Weights of a small mixture-of-experts language model, trained from scratch on English Wikipedia: 2 picks a token, a sigmoid router.
Below are experts of layer 9 (counted from 0) of a mixture-of-experts language model. Rows are named router (the router's row for the expert), gate (a neuron's input weights, with its number), up (a neuron's input weights, with its number), down (a neuron's output weights, with its number) and show model dimensions 0-191. Each number is 128 + 24 x the weight over its row's rms, rounded and kept within 0 to 255. Numbers have three digits each.
After each expert's rows: a language model's description of what the expert responds to; "comes after" lists some tokens at least twice as common just before its tokens as in all text. This comes from a sample of Wikipedia text that the model never trained on. Tokens count by the router's weight.

# expert 14
router:115136132116152167128129138129139082131128133105153182140091079079115155149148156116130096148173128136169162138076151138132106099201116165137142088123118099156106099167120130142191164145126141113163108142168126120086122122148128132141194132123153131143123134141079135111137126128144118127171138146167109158140158179102158139104127127118150135161138145117134116109128146140148105111138102123144156092147180108143148098126104139108109123147148116120188157101160092099124139121130130121146142121154092136173107130099128136113137155111126141136115124151144094107152112107106103108
gate0:079079139127136152136146141140142101125143153172134136149145173149138100129113110082151102140068108120139124127101113088145122147120173133131126103185123128108085089150115166160092120114158146136122124150169115110106103176140124149144146166145180103152142148127166131096110127122150125125163123160139086107122091087138103152151133135163113115101164082110156141171113141138119093108153141163157114115058111113150142172103103122108116090100127121140127123137117151112120141121140158159126141129153100109135096124129119150151129130112135139099130140173151124124179112113115160143
up0:081059099126126184112105174176127099120132117185146131151105141120137139115121105113148101124127106100143152119083149092113143122123159158126134118191106125132128122152139137150110121128114149123101128093108117118103126146143131131130098144070155101145112145111139121107127121136142151144140159167110131112098117086132156132127186098135123141132132140080144126165154115178103113123156110146196114132071128134139142152109132137094124102100094127147118149117108163134116122080127138175170118094164127147187123117128114126129137112119165083114141117132152124141169140113134105146
down0:166151135159126124146104111165136130118136152109128140160106153122125139106118165110122162141144164127161138106097104103145144127106152125082112145092118106103141157159173110144103098127116125160105128116111139102114123160095106132162151144106132094129164073082120122123117161162109158112085171104096120108135163116109148111122111139104085119115111080131149117119144118165140092175139152118094109146163107125116083125128163110186167113161125150140144100139118119126148120130083142081141128085145094111141112095104122114169114061094139111134104124138121128128087149144118162113
gate1:122124136129136190118193130125093131121151139123103164104126123175097131120120122092134111115120108101131139192151177140143117102159144136126114149130118107139095097118148107098135102181157096120135144115128141109114069137152120124154127158102124139153120130145126126146114157051132091159125092143093153130135146171155115126121131137118110106133116126111136089101131107114173100076112171136121113123119143095160164145184062102133134116137110150098138135108111102133137154144154198162145161120122103142144153133159128120118112138113163122132096102108146125118126107149136112143
up1:145092125118143109167160041110188143154150158168127111144158130134120084123122098117146134141128126095110095124164129146123108180085150102135109121106146165136105097119095149129120141131124111146122128118132125149102129155131097163143113118151130106131143133154153181158136121141129136142124171165114125156119075117128135109153128159150157109136151119108125136134125108149147144124114139132080128141126123164095118137137141099156119140126169150170161093138130136152106157146109123116095120150181157056140136115119093152083128098130101116053177137144126119121132124147104149129
down1:082152127167119108113054165126136147160100093110132152132100159110110114146133077107144137138109145102145129135106152098158116139121135105133087123138073138060151176132161158108129140127143088134100111087155142118108117086154123147141103109113140142152117117107104145180142164136163126107146087103141148087099088139101117120092120167094100107108128107130179135107101153123104116127136125120124144131115105138120072117146129159137132127102160076125098153094112120096146144125124118118128155157122094111098126150098151116168141121093102128116127151106118115122116138153094154129
gate2:127142137142136093151152108159118122132150140119110179132175128121131091100146097100108099108149133100093165119135118116120139154117140099135147115099129112120164136138123106127137111164167108083118164102144078088148123107123109121147131143125189151123171067131131183130126126110130097168137161150122121152087132165118162116087132144110113183131098132120113154146073162120119095116139147128131163105125123126117114132153144129139143170130064117095138124159169116141173142178177172150130120113132126130156126125154112114146131149126121161120131104133172120160155106135156096114
up2:143125118170106106175107121107156144126168132135158117140140073112137136099108163136072137123181141139115188144088137160161097084155163184144123117099132111101153144057124142133108146144123159115132140155105121117125157075115134139107189140144153106118138143094145148114074103105071119141124167111152140110137135118099140122102142110113154132138138136119125100122115123112135155156110094119123143123144150124131104137128134085148136103150103119134123152117128149127106122143142117127151074072161121135174124125093108146164138122117114111088099107100114132119157113139161109153
down2:131115125118139146143164121091135112132112113143152186104117119145158120082131142111119155151171118137133106147115123144119087141139123141094146090118122131154131119169118170110168141116112169126133177140187129105145107134110137094076128106128107082122131111123131130168081129115130149108170112125125070096120153122124090125107154133154123112141125130115134096156132166160119165143165118141079097111090170147073137128085112084153123149100134146113128123112125142171128157106153118116116185078145114120143082101138155140098117101123131082154137137124120112105111101157129133156
Description: Digits in numbers. Digits within numbers, years, percentages and coordinates, especially in census sections and statistics tables, such as 2010, 5.9%, 36.91222.
comes after: ".", " | ", ", ", " (", " in ", " "

# expert 8
router:101119132143141119135092158129134141159105117114112156170115094111122137147190122115140113079115126153156148147110145092117113147171129142120120121183196125129142143164087151141130119202147118085139114117167142114109118127126119125116143104105164130157122157114126117113123129109100092116145137155143140122139180124122149154100146127097101114133136171139137125133104136104127117101130118174109139142122189133092168130068134133083144163089157081130109141095136080155106140138183105123127141119143119153129174103138109125106082150090149137150127130104126143115116103108118099129
gate0:137136101104127146130122187096116132112124154138142127160165110203107118157136155134089126124143171140167127122144139111116137059149126122134116152122153132109153145139149115118113168150131181098098134151171146068135153110173112142136132169162056118138133121137128130164145119118126149098117099152099130135149128144113120125120096155130127213144106152133112141087123135142127143109118156113117141141118142165120130209132122123083158141112169156094127132112117092154124163134091165127118162136113109118134152143117103135146121149129127126110109150121151119126141136128114169133
up0:134135122123102134138117145114132121096110145142142116146130105165124152143141143162073125108123167091136167095154115126124141122113131129159142148091112187127113149158123139102102173147133151099149148142156115097136155079203128151133149185159111146152122138135137107150151131147157130101150087176099086137139124136134128147146076127150104153118097159124090160101141134123109154146158153179120140142106167150098138149131140136128114167094176162114149115138137100156145123142158151126114153110108113109102147175113095116126112113091129146134119168124121115099124127150126202129
down0:128142128139112094097110137130106123138100131124130116141148137123126144108142110176097136120134118134130095119091132134171106115107136172135171127145133061109135103126104131108138113122083090161109087099083090167138092150127133100150094099113145151106140153190147105129149138128139117093154128116149072135107143124114106134168132154159148114161124085187097128153098136165137157090148172126123124124140152144130163150147157116096126102126149071147084120138139097137134155107143120087126077133157101139121168124135143147131141118156166093100106120134161161120135111166133127104
gate1:108139137156080160103144158125128128133108162136097141099112121153089071098112097088172082101113131143131096109152140100116137149141163124143143087158098150120140086070119154107132099176098077079122162123119154158104134140125170092150094128105153157125105127150131128146107120154155069104100095168112165097087136144105172138143130091148134093090116139123133097176142124136164125129136164138127119138125148102159172136119135153126086099145131101124120156116096144141122138124102091104096099135101105121121141105142135123128116132141157114138109132112136132130105137132138145121
up1:143091121093138175140131089103160117110129094170143123116126109142129088093147134164108153097121131135157103139109196108094089134088133111127118105095158105159108170122099153106112130127151146138136085115118108141147121106145132134077118134118131095131135131148129117135116151130129119189061129137125135170131116177130140116145130093120125176137123119163141121094117101079154108180104101125124145097113110130116169146104115105144163156089135110135181166087150140133136121145086089130129159118137176144144140184133130085145111107113130144136152158113109140131126132122140117120
down1:147085162148156155097121105125160117151110110169163160124118130149108134123165172137094119115121118118154137126073144102115099097112147106108139109106125107175113142147084175088138136115130148113130118163126151137095096119150130119116138130131123085135122107120128110127131158147155142165053098143114122157111126146135151120134106083133097142120123126192152117109149106096126111139112138123141161097149160122128136163137171122158168121048131148145133132123116144144142115139152083135151170130144126093130136155137099123097131131095075102149099113109124159098130125141188151147
gate2:142142178127099138087088171138103133098133177126136124149165146095166170089119136142128111135141142149164129136152119167180098140146125145123146122110116128133092105124108133124142106114144109182138105145154106124112117115125169148135137116146183098158129125099118113103184141165103134110124157136148115119111124120135143180164131109107121100130159103114121135128164121122110086174153095152183117132172142120097137110116120110110113089129173080135138095146090073131153129099083151153103163140097117114116121151141122144142133119096148111121153141142140140146153142163097131087
up2:123127126113101141117103195172148162099094102152142089091130127171126123147129142091165140127119139118111111118135101144161126119180111123122123104127105107117135102131137127171171097119150143135130130112155158128116164062141176142137094111168145100198081124114116126095139171137127127127098105118111121101095118090123106161143148120137076125127172103127151123114174118084145105149159126149156122083119112106112153085119092100131165128103141146091135128115102116099099142116114145127166125105143158115113124134118089115165109105159130133094139127149098141137156143150133122113
down2:141137189133103143134089129127125156125100113131159080138099141130096122146122141122122129120122137149137099117145094151156147129117119093108178119098059068135118138115099146150113141096111101106147148102115122152109118121112159104099111111143121181159138136131159132144130126098124107101132131168132127118106078145173109104149162105154101101129120091099131148137109107092096131130103160170142077144143120141084155105113117137124179134105151107124118160133124107153128099168069170143116150150145147113109104128158135133127173113175136122140137163107092110128132114160091170142
Description: Numeric table separators. Pipes, decimal points, semicolons and parentheses between digits in numeric tables and election results, such as "39.37", "| 21 | 32".
comes after: "0", "1", "3", "2", "4", "5"

# expert 26
router:144111144112172111113096140120173116183133118169130147158070109126141116172137129098138144150161124138142101121152133113145141099146096111154141104114159064073128109145149137111128106175094116109146109117132147117170123125131136132131114133129151091165140139159126175095121097117133152106096137100132072146112141130094150176125102168099100111108159151100150126105136092107135111087125116125157202145106154133128156140090112112133156092133097070120125103129125114135119141125153121155108156122161129115166131116132105148116113129118119114140161161146138088123165109139165115128
gate0:129182119156127101154096103135129143097098153128067151159151100105114115144173164097133122114151124119162130122154143072102134127138117128145102108116146117119105119121155133108121135156101129102126090148163119142126141125129138126168115137124162119127112151141139107145113135068124146134137099138153116169129131116088128141121076127108178084131148093097119127142126126099139141114119148157208177126107123149077136144160160128117133126134131075115106095120161105150112173136160101123146145132111153111113148122120123097122079149190101161140153137163130119150139111094176129122
up0:119124109131078153155154109147124168143121120126121131116143134128140159089146103117109106138160158137099136144152068088130170140135075143093129132122165125127133169145161177116113136096119137129115170122149145156139151128151118083148083100089108158127095139142153100139117119157095101133121128118113142144142105101139127132109150109167100143141185108121119099128157095158145146113124109115143097114105097129116105082125154162165143163107121126111152095098168126126142092126106125111133081123149118133133124136165105103106106137131123112177106151062126104173078164097116145146
down0:119123131107133099106127168113122157126131060110134159107160117135183151140138142132127152121168133110141154113084136128124153112155143072095134095141145168171112156127142103097119135125140114147131115160116142130130129175121129123129071122148167156084122124086124122155106108146126097097154157165157196104148164118152111130132147126127095104121142166136099127145106169117102157077117103103121110110153071129127140108119106096113135139076096122123126130133098173127115154117116135111169152135158123089151131140076148112134115110122094112091135116153130147120130093165144147116
gate1:101108145155112156127122123100139141168118100114099142157096110092142134169156143119124161150159144120159141152124149178140138121172125170155169131109137131137122121149089119129146104171120174137150142150133172164136129133147119114167106133129142123161166131059150086063208146115123097146091175132111086146107085157126155136114104154106127128149121143120146102143091136136132122124130152117163143143112126089093137131113113107130188128143117092152149141111119109089155098124115129138135106125117096153146123155127150138121105170110129159148093139126160144093147126126140122148
up1:133083139132060134199115169098135129173140111141091141141084127097137117161117153110154159124135162152139108130156100163129130123163119140131160140125137131149121150136087110138174112153115157112131147147132153148128121117166096113137099120130149127172116120066142074111185162135144104133089160130127121111126145142114119145104105147121109136137150117113128128120088116111141124151130153156123147147092113097119138124086091101110179105130114105136158159119133130118166102120117156165128152151137097157136119144113115143143114173159155144116093184092104120065134137142137145126
down1:179131132148121159121144117140160127132084116141091127163116146140120134111111159110120090123145170133133142159146103145115174135149163118130138090086135121124132161152134127089139173122124155186154122106153102103114145150095102116128109099150146114120093127123127097154068053120171148116149112145130161132148153118118081148112153183137114143120091101120131130130145137118137144110076101094117148159125097104134134135076150156112122118112147171123123114183109158113093111156151122150097127122160139111138152128129138113141099114158128150163088114175158142123125164151126140097
gate2:114103137143105109101132115142155154110143132113108115136147180105118157109160118115154105156102151136168125132165133142131091105168101142128132120147137126149133127143125158110147119123151125113144131142131142110127141136158093101145140115120145132153091127161087116119140136172144128119164076133088155080112148148123134126124093100115131117112148122138131105139120114170135131150147131143133148105169122086099149099152137113110141116149162125158165133082093121157112141122195087132193158131135164191155137133169176118140145154111156071127139155134103115105164091137093092069
up2:119063148125130118137086130119152168117119091176094104129151156098125171119133094114150108139111150130121089123152119172138116152158098123126135109132110139161131131137168138090132114131161125134114122111119142129125120144172128124136102094128152174130107147184119117138121124204164136088131125100107118083119135136117159111125112080079124135115145145161141121141138118146124144132088127120135150103127123109122147151130080127109129151148158100140142117112102122145081122122125106154148154133128186127154143117154173111143160160093093098096122174115088090086099100098088122100
down2:121111100099113142164168120114139138100110152127159077131133152115116142116115120134126114108121168156107104114135091195136120124162122174122090158104076106125182131172122107125164101083082105092132117132117114157111086119098166095119179080122123146147170125128132107119095105162097097136117129128138134165136089113160095133175106121106093164163158129164120070125135128126128129144139150162147125125165134114120137126143112172132124162156125172166140127120153109147132079121110116127085104139109111127115100112087126115101126112130118130120134150138090124122116111123150126113
Description: Romanized name initials. Initial letters of East Asian names, usually in tables or lists, such as J(iaxin), J(ae-young), Y(uki), D, X, plus line breaks in lists.
comes after: " |", "\n", " |  |", ")", "| ", "ang"

# expert 22
router:116112142096139141158089155108177128100128138159128134123116129143123166163119099131161134161115094120101089092095125135098114112118140132129112148128148158123149112149106143144137118133129105142146097096121134107139106095165134094119137168135124115119151100128129186130114170091163144144123096120164107114112160184089173138145100124126138123092149130141118139136101114100151108132169110189092170111107159085108138128108131122107104140147159074130144130097117068096082131117138111131092163120129121148154091171142152139108094185128154145150155156140117116114160094129113120127
gate0:089086121107107100111127113102133136117118140129120147149101150087117133167146096135116134140168145143123117131124139102126112119134157192155137097125188128160102135135111152115123135177109101161147120139162114127146141121126131138144157098149108151186152103150110130113157097150120160077121127132100078095147143097100162107119091166118112055148124147139138134185110123149150132162112118089201134115169144176118131124131132140130158118123139103145162107123143125116120129126137146096140134115144109134159082088157140144123155173119146150108149111136122140075134152117146107142
up0:134152135128118173117120130120144101142142140083141097114115125163150105091108152135133111088097127114142153124127106113137113133121121100100101148108080155078139111118148115106128164117159160084119144133113134105095115161128137150138119172111118128098112150145129121170103113134131088149146150165168156120128134130165122138123130103120128170135144087139145140069152146099140145079160087154068109146083147087133181147135138115115087149130139163148068162137123155158137144136153134155147108145130117133149165127128137106112102095138126103152103180121149092155144087143101099099
down0:090111115162123098144173127160119136129114151127135128129128145130093149107095109136129104126082084117153151123113188109140142119109125100168105124125140121126110124113109122120196097153090125167102140160179102119129153092136171167130157149102126162093158128091115116096121153159123167165109097120115137138165165121105173103130093165101114147104176136124169127110114115144137116152135150099109112145129147163114114081154133124105141093126142125131123121144141149125149135112151158129152089138118117114134196136103102166150129124123103112110148157148146120118165074106137096095
gate1:103147126093119161088134098120127098124115139158097112138127141111157146067161162148114103141149102160162148153145133123143120155105154126141141162119130139131120129137125150135178103155138153122130117107125178155120148162125130164103180108098175111150112128099093108158152136084107077125136166140107155127119117142105150156143154159145086104134151127109138090083130141130106119135131114102129115131132180102137134103169119117139118127143168144121135154134110150126105153070156131098138141218123120167119134102188103119159115158109138098138118153105125114143134103125156154148
up1:110124112130106136113116161126135108145140096111065163204120126158159124142107127111138155143087182124164093140159117124127150118126106127068115114116154122139152185118106125143140159134131154109133097131121155148181155120129131125143156120119090181130149138142105148143124115085119136096115132151095107073137122124163109121125152146141146123111087108135181137107114117099144152115096147120123139161122089105143139114121108134131167118115094147097069147130124088131130115138110106132169121096184090142105140163141091113112125136103144136082098116133120148089123121144119087139
down1:141112126129110147112130107153123117123110123148143095172091152108152083164097159097153126157101117199125117145120150112139102153160146136143126149124134090118121108129157108137119104155121106105104117130135141115128163159108134092113083133117117110176143126135113118138061107145135129140130118127141119189135053153140130098146103152127125155126156118118132126140149154116144099136148076128144185170115091147127166151182115151119120131158126114090116112109159090139151113136143143098099145122163153086134111183146139122133137112094117121116118124108062144126105130102168154109
gate2:167123161147119116129132149110148119145135205080114167135131091095122130158130139121131103141167104130126144121135143111106154136133107113118133107164129138134108141159144141146169124119120114106172105150194134111150100134145125121148141083146177136103149137117150103125102123156099153164115091126139109137085142143145123120117169130145128171147105138116135122139078164144171159107131103126140148125113152130080108152145132099136118116139152139117090129133162134146132186125166116069151103136168077139153172080134155154163109141103123117129119163122109175112113152094123107160
up2:111145135101158110117138080133141129172120082144129133140143147103155129061147138134121155145118188142168152170144127114136099117170155162108128102135113083102100117130112126114150117147154143089107162085120089143073159107155122169140170154109145103134092139113103104153115084093116065125180138145117135116163137105136119152136116165094121121123133121119132107108162149135107096137116144138119162140136147129171140124112119130126151083093113134136123152102130113141109168112113127162144141148112092116105124125141075102149132104173114151143107137153162117124138097131173122110
down2:131149155171166117146146144160152106136173123147130100110142132109131129113096105138104122115121124090123120111107152118130096114129131115103136118131133156158163172117063157124114096136119135111122137107120097109138114144093103131142096111104129170105123127108129076067111105124110162100184175168103087148137157112114110090154130113145180119145099121104115142100139134144105120110073141101158150139138118126141156119114133115140132118145106073129140143134126131153174076114143111115125149147116112125137114145148166107136115099152150117097045180136173151130154105136131160115
Description: Line breaks and capitals. Line breaks ending infobox or list lines before "- " entries, plus capital-letter word starts like A, E, N and the prefix sub.
comes after: ")", ".", "\n\n", "==See also==", "==", ";"

# expert 39
router:097114129117133148125103148138150098124146141134121127158086132128137129133091147134131134124138137112187129176093139114119141073132131165134126089132118122085115074118143117120149185183105097098110085153165151107105107121150139142118127153105162121135103112124075133100112109092182110118114128126145129107109153134122172145113133152153115090144144104091122109128129140147147127143170090076111132125134223154102177109127094116110149127110130121135139127118149111098122137100131162125137124132121117125163122112126139150168074128129083142112163115114106132095156121159132089144
gate0:121129158137120143125153093125121102114133127117095104128099117173143114119159147168138114169187128104119151142110119116130166118149102116142060118131083134156080088111123166127127092153088130154130145138069123113118118093129108138121130106094108099165122096099104161098130126135121124148127109109137109128096127096126133137116113135150164097148151120129124145093157092077127132113189095138144120163126135120105126111145127159110097125124136113147158143132118106152159141194155138141140117106133148116177108101123091141123126109145142130157103136152162188114162135133136050135
up0:132151133086134117092125108121159144136137131123116121183099094130137114152153117107126123163149115116126133088091108114076123142120114100093166108113112144117140083106134136147111160134085130145131148123124126128113103164171100156100134129143112150150130112119104146162125138153150091124128121143182162157069126131149125156170132092164145163203140129097146101122129109087095128096163139097108140138099159115126152157165212134138151145135119110133133143152103105138095134111117163123118118125117154162112134110168083121126124134107118117145118136134137129142129138160090083077
down0:124094072141172146139136138114124146147139136159087093119114151112110105155098117144094170126121160131154076095121128108111128134131123133143128154110143104140126126141109119165090084098129123132126136132139111144114122126182145122121124105163107127127094122156100133095131106131111123144160163135152113156095111140130087116111146133186116159162140145139122153142137169092084187104162116135100086109133114169138160131104153085154138171144126113108124160128121194105157189147078170117140085104124154096137145149116151144137136132134114145141094101128129139119141112101127170155
gate1:173137127099134126136137137100175126123140188144144130146141129165145091127107118142086118137084111154159141123156096140141133110119128100106120160124142129102103127173124115156181144169136086103157162172156127108124119101117148175143139124109115128151126120137145113123137143147101166122128171134106088159138110116072141161140133133135131060106105117193126132127120183140133137085129105148138136145123143107159106155141121165123120107131132102144118112149110138139090109077091121123126129097091074072137088118137119113133121122119104149103139134166100157119090156140091106141
up1:149120151144161113143168169138149149086132152133112099136138135130127095111153157124143127087129165167171160153090138137151115105129133138115134165091137132098167160102168096129157149125147111185111111134119171128124115116116103125123148134146113141095113116145118108153147122102102127120147132078121105157124123113147122113133141147119141110122125106161131156082138105160111151170116087139135141166144104081128097085155158112095162143147118163122106136119121071125137102154109070109113131118108143121100113131099115096127152124146142073117137171187124157089171117099176125133
down1:177190101137090078125126094115161092136098155104132113148156133150079128109147132135121119151108113133107119134090103093144078146090116141125127158144105130111114117138120094143119130168129153142144107137124110155126119211094141119151123117149129121110145137166190128141074173100119151142162162118134082120106097098091183158101147151128110180099124125114141115150145114146134147130134159161147141137113127122113131142117137128149131118118101130118152129125109130127140169123138129128107129147135143080105102143142139149120157171108127104102088122157149164083103163091152124117
gate2:119099151137142117109146137118143158139139180131190156121135172114114127191126112121133125135121173180087118147162145117140106121112148140165126117152149122089169124127133119131107187117155076111122137130128154120131140098148159132115128136138103164191130147137125118129160138169125180096151096122134125121120129106127125127131123159157169102145121100130107125132152112134131117129059171140153120168148154163113143135095103117162123105171159117070118143135167111135118167129154138095121137123116123155118089141141086131074133171184109109128141117131121125117105095126142123123
up2:125077170072146144126175173117131132145133169136157119146123155113092176133138122161118155169110139170060134153112165137156101109122153146120125088140143192137126116125127175091115137100155107113105134123132133155144125100154147111133107137127146141154132092139117152129161122143120129140132110130109115156118130151127124099170085136127140097123127123140108154138137137122094090169124189144124124157170145139120127183104109111153156066153135108086085121141169164111137113158103168109103129129133113140154145109136110160076131155100118133133108137119129116121113129147155114114
down2:142117130111131118115157107063173166156121148132120090107122117097076130142123146138151142157103119137126091110123111165184095170110113101143145136115135109134158152112156102120113142129136167129139125133144100092136171118091195124100113129145111158165170154153125147139111142130129129149130135114139139138110127155139108143175124118143166076128150122071072131141150084129128133150134127122139094152188104163151143088117165128153112157152138131165079139111125134132155152099116115152143124122118118122118096142146160130181148140156168105110091138132140117125161164131149111139
Description: Sports numbers and dates. Digits in sports contexts: match dates after debut phrases, scores, statistics table cells, player positions like FW, MF, DF.
comes after: " | ", "–", "| ", " ", "; ", " |"

# expert 9
router:099154098115141117125101107115150143154180125124115151139100115124118126147105068099114119148150153128086113127087159130102080123122136170093132153123139127134142106140111173145150154157110113091136168157173153107116114121169123161101141125165121127155141100092121107127125166125123164147123097167108097133119122148100153134132152147088131119118157104117164131148100112142147091097128118124110164120124176116111169096099116160153158112131141151131152165139105136139117139116150141109181170169153123131136133091170130122071117138111163116070104149143156150104128152135102097147
gate0:152167140128124120146156129177166132175141097119141154133093144136139125119148139110128146147160110092111150112132130115116122104146118154128125103134119135097125143140144120157128087115107076130171151113143121142126141106174093101118081100127120143104154134149086157090111136081113133163152121128105133097124138118141143159130145126150095172091112167160145163163136140092162157132139100141124132127118127145185138124142101131148134096161137116104092127090144144119108125122109093173111126122129063120136074111161117111128095161143171157139161178137124146111075099131124155074
up0:131110114152129140115143086071077117071133121133123046106115103093099103127094128133162156129092158113135127108151154137173166139113147123161104147101172089097107144154110093097101123130150132149108115143140158161141123138102157149131140100107143140165110107117173121143144111123093138155086133149126122116125124136147096089103141128064145125175100099143149080097112160132117117131133167147091163110092128108114131149132128113129129124115131140081153146169119139120124130136138143100121100133132163116156133098092151136135130132152095144127081125103167122135135154096137142149
down0:097125144121130131111109148163127121146133100124126126178117137136120128151137148141100129178142155186165103117162147156125103085147126118121098112155186095112111132157130151114131148112167128109159085102122116154102096094110139141113126146097120090127126076120112124136144105118103099119143153146144170132109107147118114105136126151119129129144111120133169115148124140122111136098124104137132103097141199122133160147123188117110131163130160070063108132120143125117121185161154138153115172143109070146105169147139155134120143136138126153144131146112139153142198156098138150125
gate1:125117115098112148124144127173108128114137124146139166138106099141104108171094095144119097165125132110105117174136105087129112093145124103126126097137103132105143113101097152116124135154171138118120124150155099063134194119143125119093114157110137111155105113153127162114107116161154090114107114120074178119147132146109111158137132104153120164120115143139126096135082146099127115133145128109100107151125119122129133104104125083133123101102105154123127125153131128153137169063135130179113115129155090123127114182184147100137116166121120108102147127092107111095154142153114066155
up1:161117141186135130151168136194127099098135161142135124125167144123150160143145172073130146099141157116148172129112109122130108128125108131149164152143168133154120144086122140134153086107135097135104122117125092141160070111129125147148092138145101140120140120080109150142124125142129112100155114137115146143097106129136099136125076086078136166117108190100157176138151123131120122180117140132105091128155144145108120132132167147078146132175139163104115099120107112145162128157145126100141149081141121120139151129108088142123110086115119155118119148126127139152161098113146126119
down1:137152122130142131111161117170204098174117094088111121080114112134115166110105162142115184139173137083095129178181097104105149130129123126131131131136172149109104165104151137152114139140123198091122188140123128128129160137144151122135082101137106111101108091154117131112111120145127146123123176131163157152121162154098131147130140118125097118121104116155090139152124166095118133145122087107126102108140126109137112134126113138133096142138101114121150136070112145152126145106127139147136148165121156133140103153183157154120126142115138118125164166147134130133131122127084111114
gate2:098162131142121143131158100131172105095127153086142137124145124133122104139100118133099138140139108061120144122111134093187131123138126096106084134132134116102133095199122111136094120179154159146093128126156139112115138142131133147128128113133100111160098136120153136138130116063158130130127131169131087148097116116110097127157113157161140121120106102151120108139126142122071103101148179158094153117117135146198124148145127135109121089131096124144129150127102182162123120151163168145116118126126123092135140120142152113113126143081147168127088101134136147079140107089098131107
up2:137122147113076106179122089105141130165143098145117116115127143108130120139159141155135114156112077136103149108128142129133143132150139102100136135179099075144099101123088135119117104150136163094083151124139126112141154099152106109072114124169135112044132200134163111109046097121123135147127132125128173099165124113153134140118148152141154125101130148118132132117147106162105172099164167141100148140136131150163131136151125121078085154133149107135136135126152123115134122134102124113139098121163108112147144127132160122136103168131115138101121128124125124108169118167118122140
down2:125158115145144136140096105100142133086103139123101118141113144128127169143129159156136130082154130160195125160091096133132117133116135121149123153111138126136120135107122139114141122123141145102116114119118144137128106164159166139144107122131107144127164151148131146114141142151109127126115079123110131117187114132176179156107141110086110156179121177120121167150124098137134131116107153145079137113121073170115134121069152134105122114124137152115117168134098092126185105158100089132127152118179104130134195141091158139123140135095171129102099116158143165095140126132160108155
Description: Year digits. Final digits of years after a leading 1 or 2, such as 2|013 and 1|991, often after "In"; also prefixes like cons, exp, dem.
comes after: "2", "1", "8", "86", "87", "85"

# expert 33
router:088122109095151173128116156092155130119128118138149125085139119153166148149099166124161119138166101079143148127119099122108086128122133135144174140149130139128135119158140152129099127128152152110168063148152121155123084148136143161172138135110158129140115150108125146142142150108132136103174129166127117159114154144107168142125097163102160149123184135128106112121077111087126134121129091110151181141148183140102144099122128182143169156082143120142113106120195111144144108152131132114147132141130135126125127115116110177103119117116095144143145130129117135127153080118088128149
gate0:103138136126136131123093128092097085108080147130082120115114176106164128084100112100105123150123104089137150112127128137114122165132138098176156104164137108115187131150117138162138146115156124117122073107136106149160119125152120118181113102100089156141142143134147140124163136111145149121143160112147113147113156143129122150156133130129104092171125076167086105152115133164137151157129078131159125133131124100098100136098083134125161140106135124114099154082123096180106117140166106107112107115121143146097093094068155109101101139139117163144113141123129104138111139134118106132
up0:148132102127128171140091130113147103132087162153082114109135143097127156132095123128069141145121106133171154109094130067105133115090128156137133203126151120091129168124138089142084104138158117140174098114116101134124128151116131125155118123094100099132131120100160162114143123105135166122166136131146113147125155147172119118095139140143178139129138128144127080124140138112158121143106146121117169143137155133142113162062111156090110160137131115143108141117137121165130111141108167116100153080148120130115094096135130087142119112154123128133112162119123125142101172083127173107
down0:143105098099112136095141111136133116117113154136131152104161113090116120124111155154092160103117117154094101152127121117156101103120102164122133127126159127113104118133138136112108126099157099094144142124118152139144113102137153133108074158152110192114075130110114113119162079157096098124123152122138132095119083127147115156096129119105160116088131166156147082148139092144087165152142118137119142165118145122137101110126115128109146111173098129132161091121071114154173179128092117137124104146165125078106115130110116109108099128145129082075127135123126141155152111127184093113
gate1:089111136126118059119126143133106104170121138174102142135104123117096130126123131123148110084146104119140163067092145132109106127202125162138149130138118146123108087098122138100132147106135073152092166152162162152147115112157129100140162107113150131168132124123090069066157178156152117189133098108133141075142170120140129129157127130111131116135141123135107139127135116103104098113160109094111100128120145181132106136106092136119125141128130135124144102086123100114149140131121122128118154128165100140117130129117139148159104095114125178155131146131146114142143113152119122103
up1:159134095095114159167174136081119118113128131121134130131136125140140118124133145121126173127126172127173149164190111137101136129090105118137147163122153157132127187159096152177113098140115166124181125132128126099126129148158127112114123117136138080115140133137141174216129111110113149080108137158120142164095093154126099169170130131126086114108116122111121133144136111129181119152156135168149077154114080125076100150164159107130123118138154117134133134132085121146101122136152104133102145111122138124109100125122125138122163120141153104130133102131148126126084140157139126120
down1:114184149152100150093171143116124060108161141114081131134134127080122102114136089151168121168092132104147122128154167131135135126134109113127082092153134083109086094183117145125097129145134115135156066115160097108147138134110146123103128131156143152128114129147114137118163103098155142140145079105132154166084103129141132119174097126081126127090113104124120139113126132111169106130106145120123111145134115127129127125138093145131145130112153135154140104115133086135120149085166121119139118128127136087154161107111148113124077143149135134132129099146130168087094106140074151116
gate2:084098108128121147162171157099191154107125150139156151132112109138137118151112138153136092147126125111138149101145101146142102136133100127148142174120120121118109130107108089186103149132151174120110116142134121133139144110160139162151140165136150115128126148121121121113119095098165110155122145094160109115153155107166099152119088121120113138125139162117098177156132097064119125088119080160139122095128117107135145110133097147136094126128099140105174155092131080095173104070140133137114153112111144145116103132185132107103131147133118127160168131099157093140115091138135105101
up2:111115156111152149153122120161142167146174155113106110139104151155119131125146131180128150175153151161134114129157127113138126122110111121108174130176128159115124073138144128127142169127137080129152094118096103137140147162134171147149141153172165131144128136103132156128141123165052110119140124136101162132156145118087095127139116120178113151122166148122134104175093125153126133186125129117068156125098117114159154165105147113123128120127104127154096117157139151145106141144112124119116073111168122126160132146125103120180127154093121145147111134100136112177148159145137141135
down2:157100138105114107145125116119140140116118137127157116154122166148091129130096119108137128112103128146117136143124138132104131143105086139152202117131108191095154133096126146061141107106126126146060110099152156086119135112122147108105090104169138113145136080142114154145122128112114134139122125117134123130150141185099099135086163161104117159111088106112143119162143113130124116127124105162123159133122123078132126174136127156167096161102116135143101136113108134122132135112164102123124131129160101100141167135143154139096200161139099125169090141150130118078133084132138103110
Description: Word-initial fragments, tables. Short lowercase word starts such as bre, fre, che, re in Frequency, plus table separators and cells in chart, sports and infobox tables.
comes after: "\n", "-", "2", "| ", " |", " ("